Experts of a small language model.
Experts: 16 experts in each of 12 layers, 288 squared ReGLU neurons an expert, 1 pick a token.
Training: a variant of Adam for the experts, 557M tokens.
Below are experts of layer 5 (counted from 0) of a mixture-of-experts language model. Rows are named router (the router's row for the expert), gate (a neuron's input weights, with its number), up (a neuron's input weights, with its number) and show model dimensions 0-127. Each number is 500 + 25 x the weight over its row's rms, rounded and kept within 0 to 999. Numbers have three digits each.
After each expert's rows: "gets" lists some tokens that make up at least twice as much of what it gets as of all text. This comes from a sample of Wikipedia text that the model never trained on. Tokens count by the router's weight.

# expert 0
router:534552490490510526519554472472498449482512537474503459540531510477542518519519481488494518512532485484472542523524495481522532473509511532478481514477479488480431489478490478500539514487506494529510466515489524499460480537532504507473514460470521533492498511495499498529489487528514507489494541432483493492498487543509549539482493491504502489475517476497462543467492465523519482511497
gate0:470496514494504508506524521490551501488525451473531506516477564511508481495543485487525490532480444468523510515531527522498526503491556499496503473508468514546489454509524526528462517524529479539508449471492538495488453498492550525514519507524530486507450517482521484538494513487480474527527502492493490495555478493498479536482518500497488472523449500502491533496499479529512509502462
up0:530504467500476480472498462508445505511473549524494496499504457487504535515479491458473506476513512532511518510492541458505497473485460517477486501504522497488480509479501476479534488466518522471469524524525491506521537475543494475486462507478465533477483494502500516470551489503520508496483539507497497471455567478505529467522472499492508500484521501478564471517498514536452550492539
gate1:515473455537511560498528498500536473507477530429509460489536496517519491533536498510526504529476494482521515481543529524525507480486517524461476513485529494553499483496468506502531470499490483544525468484489489439503503514481512510487470490497529494490488488546523492516489528502528502507554488487535509507554512528453499531518531474516458500471513478498447478497477514518483498492498
up1:479529520449473451485512508503481470491531492490502523534460477416478491510492472504482498500450520459499479481516486498464482522532483496483509483503462506463491506523511501492499502445506506480511482504515507466557482509472522478504551496494483530531495504497517517501476513518474485493510478531480473543527514452523509515535453486489526541502455529515519496522531541550480522505484
gate2:542483542477476467499509548453506500509511502538517511502535503542448496499483477479463516513537490466499526472484448516506530525478452485479504480488490479486462487478468476490498512462489498526488497497482470512505476462504527526482444489528548511496513525490503460506496505550540506520550500585492487478508485540482522504526478513529483490477479483498501530525493493475508507483482
up2:538475538489478470491489519467488510523555486517512459509515521541463488503504487503456535536511492456499484493496463519487579505474464490495499525508500497494479485471476495500522535486510537524512481500479501505520499463494507538503430501542550536498514504496515482522463494541542486521472482558512460517470478549481533493513501510528481506492450494509500501508525499471491505509504
gate3:494476497471530492524475485514466482490471509530484529486529535483511521484493479478458494461502516506463484498522518512481540484530490477476436474494447501509511517461510519522527479487519535492503509503523460466488506421485542522551453461487530523483496511515499504544545519515457489511498471507538524548503494466495479506514506505503476510459519461500494485522476502496491486453494
up3:493517506535484507485516523497522550520526501471509479513471472507473486510516518522549495553482448498514492520497482508512472524471537523522560531509552509512484483528507502494471513499480457502501492478472529523492498562515458487476517548506433467507515493491491498463458496479550495498488534503464478467477526519497521475469504480480505483534480549514523506489519510477502503549501
gate4:512499502441539500531491502536494455479528517519460482528496513499510438496501458493497493468504510524502478507496538504504503480473500511531527465526461516468474482514478496531527490489498503503503507531514536513540516519520531472516528515525476505507487467475477459498511461548509478542462532517453524558463522506526466553510506454507516462502494511549509493505495488507491473476529
up4:520461512474528538517480523529504481502484506499499475531535526497494422513488485517496491471496528504500495470483530508507481483465514495497504484548441522467511472528484477530477469501471528491460496489518541530533493511511507504515510517537478507516488467482477492489520472528484499536468510529470483583490493508505467527471541449501505480496486502548530494535504495494474463455519
gate5:520466525484483504496521443470506474478491533446483485480514546535487482527496517493480530518509457509563510485469551491463517466491484497470495455477510466468506479531455451520483509510483481517553482518496480474466523506488492520480427498478484513498468494487510474474537520489472502529470486506519514503548507506482517490499489460480510512476472495459492514498476532476493503472519
up5:484518537479500488448514517502549514513526512551496493517492498554491462515537515504519521516466501549491474477519521489497501493503486506475516525500535486515480469473508519530526480436534484523507469482484499526482485479491477450491507496458494455527539502524464479505484473529496494506513521499534522546527494514469509515460493467484502488511452543511475513559500571490505511501485
gets: "o", " \"", "a", " re", "is", "re"

# expert 12
router:486542466492485507505511509484513456494511526481493488495517489488475496483512498500500498507485510521519481507430539480473509540511482485521466519472491456453478557505488454500507520517519512506521493468482507476487548498501537565484509503522536498551496473473538528491480493471478485488491515526543522500540549475502461446475523536520496506522493530495490472506503493515540541466460
gate0:477481528507480491471500484519509479510503471485457449450494547507520479494450494519526515477538532515515492495487545521503499465512493487489482506522482485510529424536495469503512512523517568507488482505523520414529511491539481520482467507529501482506478507479516464503486470469480531516501499478516483477535490470466474482461511477525471494529506526499507484536487496469531497524483
up0:519535511511489491514499491502501511472496548512544526496471470498490494489549469487469502533522494479471523487473465483516486508468497498521501470493475509478441571476490533491522431487485464529465495509541498568472497528475510479523509484489469483521541487468496509486515540501481489475483513527515479502493512559528495488518466504490526491467526478515515515481498478543454506467511
gate1:482464479445518514478517481488506464480490502512457512471512521497507461459507550516506488467473479504495533532479531461519508487502481543489522491500443464499511468530508473532521505506502502539524520451507518507501512531473519520488528515536515449518488511524557491503456490494521498523518489512526511491504510524523523481497513533516442518506447490515556460518491495504494554523483
up1:550542489557460473514513536512499529492525476491512474544492490496478529555506485468496517533536523522496431481500461531494507525516506496528512513494530525487492557483506520465493484504508490453488496533507479493502513464540461478514493510463488541498528492475452523511531501522492531483505501487463509488488509493491469500502495468484553524486536539501454528507518480507492458482515
gate2:493461496534534472505526495456450467503511483463491489510498510489503493522571513521506513476517486472518505481473503505513470494510521488495467555511453474534489516512500540516507499559473517498493476496527464533516474555466512499501459546552488517487546488482542513495467491471496503509518482481511454511500493493473481542460466500520482501516513456486487495506550528472509498496479
up2:545503512483456534510488491538546518509518535532494495491450487469483528468474471488460495563494537511484503474516508466472532508500487504509496473489550540448539485522492488488497488479534501502514502497486519480480544461526467508481493464456531496518461532471464498504481514493523462470450527521510506477482518463519513426504513511481520509493507493529479486508476508503511511508505
gate3:549525480519514536484485515484487513514534490521500475511512512476478479510515516522478506529484552506454492516474495529462499521505536518530440501511502508519471507533504521511545467491509491458467520495472492493497500539534492487520492513515547490467524502508487515513484486499471493513500504499463532467453497488379460499469523494479484484502511480488492493434526509514507485503509
up3:546520485505523546477477496470491512511548480539503483513514525473488482514519518527474529532481560501469483499450497520468502511498538506534450496486503504500470508520502524515543475489528488463458511474481492470490512512537493516522487510509546486484522500505506522523459486487503488505518503505463536476471501468388464481470507509484490497506519476510483484461519536497492485497521
gate4:477491517499496530478471506487513489486544466517499531452480520494499504518514543490509479508497465520499456489447500479504548523498475521466497459474506510479507557505473486509463530554500498515511506488470497497489481488478520517514493491543534465503477480524447502477484480504529519563482451545496508487491541522480514475530465511494484465497476491502471491462522528485516510436468
up4:472492490505507526526482468478509515516462498487471524420492474499484530471515474438493491484483509550490509472503507464469480533495500477480527557513510545457553493470497508509507484515496482499496520489486498539512532511493539524540480477528472524478538493489504454508507464510465459480506501506505481479497514528520538500503505499481499519483537541535498472544497509433510521487505
gate5:521467480437535485459467488496522564523534447511486519483495496539503544507522534458461488465467497530458513470513519507492489489470497492478468507483498492489514475481503473526529494500513506514475534522467510493479494518499501505524466549485467516487463470477520513549509505513480523496484479490513518469538528469495479477543498507523481506474479540516435492474493495537518515524478
up5:467524513507500535514508527493502528465472525551541519472433522483484454478508490550528525536508507493529473501483503491503507500510489508518514504537490515487545493518475516509490512512491474494529509483525514522514512556485549507515509480547513467529533529521457471435516494487500469545506499523480481483504497520506518498500488495479521508486547474501563481523514544447488500473519
gets: " I", " U", " O", "A", "I", " first"

# expert 8
router:511479534540479507545530467519454504496498503456490505469500475527437493487522472459495495499519515493461514494523546484495490521497480482474455470480526476495492520519523522492497486514446464543468524498485466471477510504481504543518458497487471496475486487466453502524472499511466494515497482516499539501538500488484489529548479450474454489504532516526508445506511464491503515469483
gate0:498507516536534498507494482448553529482505502525481473458517477525508508482535520548526502500540466486503496500531523516413505497454514518531538530508532493493542547465491496509449494544520528465481500534498517502485521483486457503476491475486503473513473464537474497532509504533478468542480511498518521514513530503460513496513498497501511513520500518525494470515538485523491477498467
up0:497537501515500496527482496506520548458492500488482509460489506536460518495513527509525508512541466504478502509544499446451501527455504518551516513526527497508500551474503516476456488532493504472489497528516478492510493488475475510448486471507538467524503493524462461546495520513439526521516515490528547516515531494447505504521491463516528491506504519519470447512522481521484505479495
gate1:522528469510523466498535498495486531503524516532497505541484476511476520502508476498459533462506533500438498469531511473485458543511496479540506514513456445493482513498516484515488508519455508486533502512476510498498510527478489555506497489506519524498530474486484547518471484487528507520518482563489534489479467481510485496538514574523485471489486485458455520491492508532517543486504
up1:509511448496542502515509507481512539496499524524492537545488487522506514519498480496506541477500515491446529502545517495487449529516496465549490517504443500491496456528510471527464492512463511467539509524456510511468559519488500538522516513512498517477503497511522550518449490490531474508496481543476512515486469493516498505517517543529472484469465482479485536470472500536521513521502
gate2:485525480515451492513484493496520479464534493525470464523458500542475458495509488484523544510472520468505463467529546478479531490525494458524489517497503504523519515513493489511535514474516528509472522519455540513491543507458508465510481497497487456511509457493492506538482508499487482567496470519537535481502491471468492466516520482513499494550478432527493478478493479473501514480518
up2:525440510507518529515545518536468522533453500521537524481537493466504499490485509494467494511522477536518494513518466553490509494495463498443496516507494486471482484476490504484484493518464452493486460512521460491521452482492548532501523523535508544492478503501516512480532529481532496463509537479472502507516486554515533508479472515509520487523534515458488496500514562510482505505469
gate3:494506470483519450480477510510517530494537508455523521518501453547490488536508494478472492457540524501464547524482551464479515488513555530526512503534490494503486548501493481502496512486501480522494535482477553507500529473454501496486503447502478487497533469486506450511465483476500490515473536476468550444476495483505484453515487509491499498506482500501493478544524476506478520502501
up3:505511512520498492523501497547476434509491497551483508485514496485520514465526507543511493526511513503465500472493447496524457558513487518488467505482490528501485442478498495499536477490501471461490495504497491475456516530504513490509509518511442498528507496512453548512516471571471511499486469526544494494528528484492492510509483532548506474505502456510446495467531532483516518500500
gate4:468490486498557488476496485505474522499514447517510504510530487497442500518516554516509478451519500517466535494541478496514496480530523511506506504497519480549483504507473498504517469531507486469522479553463482489503507490469465509563481491437474461528547470546453527500472486486522488511513462506503490512490466510494487485505484505476489534488505520454492497514451469491522524499522
up4:474497484512556479498512475501466525500500442515517503511538478492432507509518529520506477452518499514468542484540489495515496474538511511495511505491516468537476509516484507494532478526495479470516501561475482481500495483452467502546488489452461478523543474545454516511467491494525498518513464507513502516492467503490478480516461511471489531484503521464497487515466463488521550510521
gate5:473542479488497509577531497487433487521481517479495527493512500497507518500520533494491490476493488510484495548460540521524483515515506531512459508475504478463498503509541501515475484506441490509514498492443506528512541479471503511489468518486528521503501452479535490494489530526489506500496491506502483498510523453510501488469448515505405489506452497501472471492531516540501501485480
up5:454461545483500498515547487512509478484523509485491522471498513441500490511482486506494481515495466468499468515505537521501492507540476512521483485429504503526494511479506490508505553496487583475496508469533476485507530519523503490486472557469526506520499507533534547501503511484494457500481493513512466505506509475485552533510520519495465530523523493511463477478493444524500519496453
gets: " |", ",", " (", " was", ")", " ="

# expert 7
router:495512507518509479511510516532510498471468541488459499457502527466498496505511485529509480540557541532515490470497550490530461498522513478452492462517492506481541487526505483513479488483478574484495550495526494507520550514484477537474510476475490510503523524501525510524468525511530497491526505475515470521480494490513490485470517497532496481460490485455449528478481539525525534475539
gate0:490483529528509477528547453516500528511500513495519547470494506485497509463499491529504502492507487512518519499482532497482471510517524449541448504514505452491479467534474515513495522534510492565474496530512513466477534506489512520496485500462492479529492497494498510495487487493539449495465475523515473493554521547518538441512457469502473448468497535486485524502538517508538516491510
up0:502521472480492519495429532557510458478488510507448515513499485514472511505491510486497548487520494534509491519533484478527535501490471528490510488462508507496556540487494469488454508514483526468505495515511507540483529553496478505489521505512501477482522516518494450484514495496484520486500492487528502520488472457499446518477547529494500515520500445493519483488463465521422472502513
gate1:507515457557511488483449503469479473523485516526454505500530546491479496556541529507546492495527445493488510472474507494500512492514529509448482488498459499512527473481469498529508485479538497467522541522529482535479453479480523540502492501492513515458494496516522483479499539457514488497551500535502488489503487481480492491512507502486489529433510488496463533524509508538533501500497
up1:510473534481483507480554493518528548454505466500552472516472455476495538504465548517484461508509566495486514496487516525499517518468461482521501500481529508506489519501486478473476493494452449519497536501475517471508512517510483470494461488522478504529517489465452505474504493534490505506495477458529515481526538493508486521515473496504493502524502525528530455503513525453500552467484
gate2:491502550498481468534492474484470505494528509484501475476512540499508518522488491503504496503535512542496509467457524467477486520479519478462478515505540503462470500513493475509480505541514512491464507491492518522500454476551470507500522481521528495574540489475517500499482542514544524505499473512527530521517477527491472489466523532500466560479515509507536475541486518576522504495509
up2:497473473543521465452488499507482466495502458554484496480478512579484449492500527495507471490485482463509474502536505480461521489507515461511478473530489483486476534455499507482489485557504492505525529542477481494560520505515504505550513529461523521492543501475536508502498539485492526496481492453521482481510526477501503491523548492538503529494505497491492489489456503511530500493523
gate3:535523495461462490489486537420468491537530513467509524510489514502458483487519552490493484495496526475494502488455507495500465500489514480446513475493477475503512553539525513526482459495536525461461524509486499498473535475513505484476471493495500516495528457507520509486486507519513458497500496531464491512508546485485479479497522522567466495475533495494456513495524466541505477501492
up3:480526493499490472520501459493495495466495492510492500499494501470523492540492502502511481517538493481482527538546492513484515481540517539455479473492473571510554478499483526505491496495485488506513483486515473491534460507444539534513535494482523518516529544484474478491476531492493463539547446498507487475512493542498540504497490498530464529483469543509520532511490506527514523461449
gate4:493522493510518497495542504468487568514483460532471550472520486506478501456529507481472489461511476460545520517500483536504481468510533504482474500480503489493526560493472511502507508518458483478534506480467479484481546495487490546526493487505509527512508495536527521540500502516485479502497526532553506531469533494488532438492482496531489486498487522479441535516487530533514520502486
up4:505494474451508508479491486485485480503508542495537477461511516514552517526498492456479515428463504499464484539493512461488497548472536515511506483478489448466517473508534547495475485519517499498490500460507473526527511512551496518492534498525518532486508532458512498478467464496450551509524515466497515506486477536515506489524539504498498521513452509505465476464517495487535501494511
gate5:486491490511525492481462505502504521535561517507452490468490532522540485508474524536527503492509517469482489442501540555490487511497488464536511461498471526496509496529450482495524466487494523480490531466506514486550526486528522476518487501505545465499454478494449450490501513461486515485481477466507472501480502482484424531493503469517502502530524519508504488525497509471506503519523
up5:528492516494497526503517525511521471469482535503543494550480503530473553462534458463518507510530455568526512536504488495496471543499504536496521482519480477502485488450517520494491498530516497525557504521511494527508475513513449511513485509476472508511508486487538508517535488514511527510558516536508480531531497510540570492519539503493521491481465528481506509491493494505525496462506
gets: "e", "ate", "ion", "ation", "te", "ing"

# expert 15
router:520444559509475519525476503475488516510464487442492502469522515531487485490566526517493524551469455489534481483523517501524491536466495501479505499478522529533503481504503486503485499510501537489471522487497515510555459474513532506523466524452491514543513495515512456441507526467507527472442473501476517491508516511496479505521483463527482511495521529486523510501460475522511492498501
gate0:473474526526476564513505503510515505496487495489474501491514514494486499485553519485495495518468444525455518472466491507485520513430506437473503541518505486571469480497526507517507526526517524531480532495510494490488467504528499520526487541507486520531463486508502487499496541503509537526467488511488510416475504502498507536495513474514498500494501489459500526495522555518507512490461
up0:485486525531485558514489503474501533531491457501473496512485478499476509475530506488497506510468440545457507501448481507464521509424508500495507524505515460532459514499516540517518511501516483530487534519515488463491473473504544518533507527499443490550485466515526473508500527502502501548487494512472526446499508517487504503494508464518483515497496499458478553481525529518497503515475
gate1:488493565468480519507452493556506544497518489509488508460541516500466489490498503523474533513480450478524499503470501526482507538492476475527485481537537535507553473521516454520461531521486524486513552539485510481519494479483489494509493486483510472463490443506493515477527520494505501495453472514518516509498454489491506520477509495494480527508477475475553452496472467494478478498477
up1:491438518516514492510515502495537454464516481502479495506499512498496541483546507462476491575480530510520508526507495485473503511518511453538516502462501526520486521478475498503502440460541510498483486496493457510513516498479556517486476473496489478562506550478487503518457463509492490484532514467454461526529503496534492506493494465506545511490519520510460499520506487501537497528489
gate2:477492528495501477520505523456505534557496448451492529469501480523442489474527494530522491536508466509502467491503517491465496517534483524527485522489504484490552522510510493521483493540512456483468502500499485517501487523482536492531534453499481470501478468506463484510515519494553538521519513495460498503538532531448456490494517522463469499469515494506501546469478494535505526490483
up2:469524490490488522506520507487470507481471500493487497480480546496499512509475422552461482508470499541473468535478493476512483472523492493492481507541502537467507463534497483495475497486438476497478498519536529486519505490470521518518479459521451496480516482531517488550563517493498505505487512484509523515455496490483471446484541524509502525527476495483497487470519530494494511459547
gate3:487488504512518535500517505505481541503507509465504517519533519469503465541483509486438493463490570487506511463516514506498513517446535497505513490513527458494493508527509465498547522499528512507472492487484532472486485473517557490503462521529496472545486495502559526533496519561534514481518497493465507506481508509510474505466537509524519482465473491502526568498465481508475481494480
up3:516480518513553546508470509538478475464524501477521491552492495481487475495437498476542528468476476484460518522472480558496518517556534484487458513477429491487521453539504512509520515463532474475505542493482475497481539534499511475490511475501499531505501533497522506504482522518485479505523527486508475521526517480496481465472516467496487473493483488505479507478479477486523487510466
gate4:534489477484549497519482445501501499515504462463462467493499473527529472487482519511503465526495504492496497439529541515490497486515559451539457493511493505516520544510499491509490506532497529508466547540532498484533491520492502467490482543480463512513529477472513507494521547498533479486513487505518453449472480485516497476511519470500486522521472501478468488508498548527521492545513
up4:522522501526474514434503541504462485490478495515523439519490512530508535500526511516474530508517511534467440507482447509532539520508471490466506508480490506507503478474499467490541493449537524503512504494499476507501484465542494521489521448492492529491513477495501486475480481452467538522538536511513525525526491518505500463514490487547537517474519502496531483502459464476507512458491
gate5:497523464478490482517479540484518480533527525517523496479483517536494468478509540504563481523544507547534483554517528505480494499509541485532506482499489533463488493486472509539500502523523478498488466439502457527501524488482496542472471510493519475488536512505465508504500490469524475552507489487523493482510504456508450488489482487459462496451528523473478487521515503485483510458473
up5:502483513519537504468520472501502521466483475497481487541504498463512514529490491487449497484467502443485506466463496490513514499488452547469511510494501482496526520516535484454486497478473523488501520559500545457502492516537512501515503509500481512494487509473550499487490510522462523428507508506468501521475495515493536513506527541558536505568480472541502506471502493536520482515523
gets: " ", "1", "2", ":", "r", "ar"

# expert 4
router:522515504465474458489498492460499517515530492469527473457464457501491503453494519493475524533514464497498478500487474537511491516509477496531508546481535458479483511518523504487507534491544465513525435524473465510511517474517496471436497534488545507488482513481491512526472475461546448495464519501514501507467481510500493493510527493455506529496483493495519491479522453490487479551497
gate0:470515565513512551508490497504533512526523477457468499461486486504518473507482493536481493510507485457523487520486519460488535507494503488494459499482511498538463490464520517507471530474482548532493494485500507468501530473529488527556520528509526489468487530502508536519510474497530449477479512507515461476498526524460509520507510509527479512488480481524506526441507576536501478501522
up0:488527575509519535507493492495508508527523475464482510478488481507518488501473494529476500495500485464508494538482527446495528489492501493510443510465505493546464470472499532504477530472497533535509494481494508475512538468515502540547543532514509493462495527524516513519510481490528441475484502503526453485504529523468505515511499509542483532483495494532515535452511565532514492519517
gate1:515517499474512539535540511488541523479512487479541490453550483541500495508483492482497515490481483486498519469466534485443460493517501454502478519526482432498476540514583460522537517531526538516476473505498484511484533488491497479497514496498522512525492500532495522526494496502517498528485507483495498453538528500480494532482512454495493459468462495481508503468505500491505470535474
up1:491528502515486449499473510502492438497486507535481493505438479461472514469512529518520523474507569465502455503535484518530534524518505533474507459459465528504517491486433526480504495479486476497521503500493485511523466488481471487496493503510498506452490527490541510489499522523502447474483505493479528544487551453489516506495536524496499484525514516540483542490488493485468505511498
gate2:508504503497495471454511518463509499508481490483512490513478546485568435474483499553531477495510484519488503467454508462496517480487505497493506528538474486541452488507458468518498475497492510497429500493507466495528486464489549483496472514519525520513487504531493519494513523500520481516527509507498531513469521510489448455509452552484508488524487515499537516503498502486474537548532
up2:492502484488492511516466495516480502492541505523497485511506475501442515519537459489438542530487536492483494491552507532528498499504504473513506480445503538418529497525519540481524536499509491506495496477503522459469537507539433525485498499485487466482520521466511505527486496510492525476487498512489480492502473505535495511506523465509530489486515530528478477543502512527519470457454
gate3:509459504532506514499487493505543556529539485520468507507508482539491491502567496522528490524528518480541503460487521510492471461458542538506503519512512512482471506481478539542461495531534535502447495541505489506483496504478523462543479512505516500533488510539533477526464485518454499485477491547523494501508490538489492473467532500500513520492476500471468455520514515527525501519492
up3:488545511483523500500506513504455448469446533472512491495500522481499489508435514481482497476486468509490498530512471477476516543552469465492501499500484472509545508532523450459559500473465464496554503474487522486542486492512502534469509483479479498483502496459468525454518506489516513528511511466473501526498501491512495523516477507502490467536545503513530546494484500470476518481493
gate4:496518493499510503507495488523503484547481519522512534484500556491527492457517502484516483519530500454491541499495479468474505504495478464505474502525512495516524525527557518499553494542490455549485501489507517521477502493462512451474477555518543488475498472528520516495492516494538476494515513554490517513507523568486483511519478548511446480489504497496490490525505474456520533541487
up4:503510497491508493496508486502481486556483524508506534467508542486524479451488510493493504510542500450497550478504467491460495490520485463503434496501514507494526518516541521510533485546483462519484504484490519529456497502481487436483509530520548459470501474497525504501493517476552486508506526544478517520508531543493490519492499536491443466509484485491470498522505490471526543521457
gate5:524509476477536467490491464489513449501533477484532473495459518505511479497521540505504514529502506494500463515539542525503535533532554550535500479515506543493464513531499514525502519556494468518522504443492501452512550469467496508548483531478545496532501507466528450478491506524485504527500492502471504477515507511501540515549506483525488498499475497495517510474525473507519503490515
up5:482480520513464532520517538519498548513476518519471536510557481512483505501486467492497486476480498498496525486474463465493463467460473431460497536498486469493533467485500480483517479440520534488480503551497509527467436532529516514464509469528450517472512511534472551517498497490515510498511509498532509522482498498508458479465498517474508486484523502521484497507464515505494489525492
gets: " the", " The", "s", "al", "The", " M"

# expert 3
router:544523476521494528531437502525498527477516516508535503506471493505498476531491477525495514501476533551485504504504496480489508450529486521492488479531493500508532523485528511478555481449527532513471513533479489536478463491488511470481514490506489473498475472502490521533493560495495489507490510503482541517499477490454472466506542539451532550509483502526512505467523512462509450543518
gate0:514467496526489531473553496495531474489530518504500470540498484507523503483503524519529522489517532492492527553472493546482493491495480523481528538502478506500480490520474475511530502488474527477495479490512533526523492486553555578556504465492516511548535507503495533496517514462522531515474448492525512490492515536502441483488480537516490532481471513514523484496485475511509468524517
up0:504486499517486520479541490489529436491529523490497483517527494505493528468544517515569500450517525498470541562478527508499537496488491494490515552485487535527478497499482489507515486516486504467517487487494536525500514493516522575540511486491493504499522483519511511510535509496480508515455487498546497462483501544512448507498457510470463549471469508488501483472508494506520466538490
gate1:496522517498500494468509507525539513499499528491485493514484559454533528523441506553533467483515555528462488523511529473494499503492502507504484500482511513516446449504516515485521493463470481500499511496468486496505494483506514483539514468533511497504499496477472559574507483480486495521511502487508521534439467513464480496478549501524503482507538487498522483537474501491502489487559
up1:466517529507507505487494462487500521523488472504481485516497525443494481512449490514494512486518552500504525540505528470501538467472534512511491557501513544553449441508514502512537507490511481507475480473443489500470519511529507465533486530572475523499508484498496519535478486462476463519469483497500505524435494518482466515490503509503483491513514490524491481530482468512508477506493
gate2:496494484450534444492489507506479494467516495520507509522494484501537477498515447511505445473535520522475495476509496508512454457540503494507523489535495457510526529538508519505505457481499501426499485509493489471518496426488465485534494465537494522509520479490504496553514515500502471512509518520486534499512462478490472477473512513542492538440486471476491473490472505515491510526505
up2:486488497544484521489506481480527498536497484503494506465512492482477528495483516521502535528510474472487503496489517485448506530450506511487467536454509554480492483468498487506536529553525482527495492461492477521484523553511504543464524545475449478493490500479501507460490478509492506503503479484539446488471515541523508513514475497461500465546510521507532471501546467503537521485460
gate3:503514441502503521482515534500502489485516520521491464498524477468526472528476459504540510462481527528452564533422472513494488512485499518472514521544502510497484479512493522502472529492464501464480482492459500530504518506506503441494506508489505496531525487509550530518510521495471538476549518491479495530502511508479489510505526505514505540509476549494450521502512476488457484529533
up3:498513543532489465477478465525471461501462507489526502474495515525459518513521528520520483502559503495527477514525511459536456504521503487476480468485478527508577496501519509481509447470548509489493534505491473484479487471516453532522517481489529513478530467524537523498496462487533521517477521453521494507476496513499505446531494528509500473499513472474500487493490534529520538488522
gate4:470507516507473488507491510513510526488517488523544512511522516488482460492499471532474502498481512505503526530482454539519474464514510484493454497483504491490531543505524511472485541547466509489553538535422496494502491553507536496507489543519479538459492512537481531528461524509536529511546487492525520485492520465486509528501474529496517470507487462495491502483448498518488464495467
up4:527501502497502504508499469497476476519468506503483508474458516511525509489495530540531523479486472506482481485527534451498515520485463547438515463475454503519471508434518492498538459484520463466466492500500468514488462476529481468496492478481539463486468492491475505471521490445477495518497555481495523460501485557497531468526501506509482507501538481540498532507499513515517514505497
gate5:504499486434473527545470491521491527531502475497499496520531496506530497467496460466506469489480490481444515540442521492459516494489492466459477526537519456508479499508481521499505504495560482548468500520463475501527472504496556494488483484525503486500481458530549538526473509506507516499510516512521527501498488509488503501491459512504496510489468483483539487483506480496562537521467
up5:512541532554535460480538506505514475466480503485504506491472529499514537516536505550481513471521475531527507489556452469539517502513464515524519480497451513528516500497546484496482496491447493458507490482541512490498495504488476496480515536493493499500520529485460492522489469492472471513473545476493470531483484470512530490513547484507505467500502517528462474535495534513449493507529
gets: " of", " in", " for", " on", " from", " by"

# expert 2
router:509511507492513542542506495530509473508488544491477504512514491526462498545482481509487465471540504517478517465540475506518533553508475502528521488553504513519484505503481505475502510437547501474475482507523542491525482475446501521470505507527492462524514523487454511508517473491490520469515453527465557479515503467448516475476489522522551464483482503521473509491491503510520469489505
gate0:429509471537515469497504499483470508528453513488490514543531517476503502483541502521503532493528482503492517526509527493495486505509506482519528511526468457548460490497500484507529510458496480500520434513510526456455505524506510442480489482468491520518481533531501528528504499527496459476494536470475474461454470497512498493475533460492458548478503493471488498543492496500506483486495
up0:556487549481480528491501489516520501519523473514499499440476519538528483500503513478478475507482501489531440491468469484512483492492491518483461489458520516494536488490460524490457474519491520481497538459499483532517492506478472554518489535513496486486523478520494441473470490490526513508511486526555515525538535509493509509534475560470524466499521495533502506455484534505531498490490
gate1:494470493457493505485517505525494478481480530421511485504495500521509476519540481494517500500520450522486533499492504493498491494511519498541470483543512518518496487491517515493573479484525491528486491489466463459460483517520449468523533432486526505513460454491500467521478479468550461508483506513471503506507489480494476478485554503512526527489478501506506467544516531494508503542502
up1:502463492486478510473527503522505478473465543432508484499500498508500468520556507485523485478489470516477521483474495515496500496515521487530479476538487539539515490491510509475566483473529499534510499507459466476472474523500473460498531441498544499514460466512503448526473516482535466499513495516469520511522521453469491483456539504515528505492486507507485521524515527481494494548491
gate2:501497524503499511448542513474522525452547490559493509502495498504501506473493534494473504512479495499470479488408503529501531511470493470484510512495535497509519509458479465485579504507513499506507522530509494502516495499482460514484501503512536500530513504470468500543494532550513511541532478527520514483523463545433489470501488513496496495477496489527504489487533526506460482480503
up2:507495478497491495562503463517473489496478514461534486499511514466482467525489495540560469487493497523489498525553521485508486497538513474529478487516482493484469482489500517501429490477507515488470466486516503522460530471521515521493457502492493503515551506470511500517504451463468464464494510475464501549493505484535504479502468490526526477496522507476467510570486506485506457497460
gate3:528465496532499500471520510507473511476525536505485491452475541434500548483539538489489472484498537506457496488487535472487509513522533511457503544521479495523519479487481473511516476511510494505513495451492503486529507494482497515473479509505483506534524479427463522491549511474545452539536491517523469525484483480536497451533507486532489484509465535510510522514500495510493496494530
up3:495478506533493477515519438509444495480508501516536489486499500445492545513513522493471440504536495496514532523498458475498518513527522498475479489555502490545524524453496495477527466468491544508481490446513490506477529489499479529485452507497521476500475484483525444511516497486534474506482498511502480498483453485504501475514474462510518453529493471513559490510523524507492494499464
gate4:503515496465521527512509482473468480537527480485479494434496461500497512489515485514501527474445501502456517510535530532466469484478527514480492505487507458492474462474495467538519481491489475492538466513473489494490481509489506451517481477506452510446515482487510537475505499481499526546492520466519483440495520478510491477557510464533469484516495504511491477489462510519494508535556
up4:514515503470525536524531472488471488542529484496467529451488445518503529496501458505476524468464519519446511507545534517472476486487511513474506497485495473476479458477497468512511480475494489492522458531488494500503479496466521466494504494504453514426515490486498533469500497475478535517508520457504500436493530486493499478530475473531508497518484516517471481489456509526495491540542
gate5:478481545497482509547488517474473517496502506445452508495505521515495528515513495552446494478495502461573502500479540482509483532506507515515502488490503516514519505472447516497492512459538509491463505497493468573488482488543462482477484483498530491485526497516505484481449501466501510471464509494511491470498515504502504533546500507507494521495547439533512494512508547522473519528513
up5:512511492488474499475514516532514526513481508523504490487467471461494517447516507461488513534505487517466506496513499491490545501505467505460543538452491490460465498499505487493507453533501496548519497526510502447486487504464484547524476529469456489540500520490474538484530530513508505530518504501507479512514500526510512488475461496436510494535520550513464469495498464510538448457507
gets: "\n", " to", "\n\n", ".", " that", " with"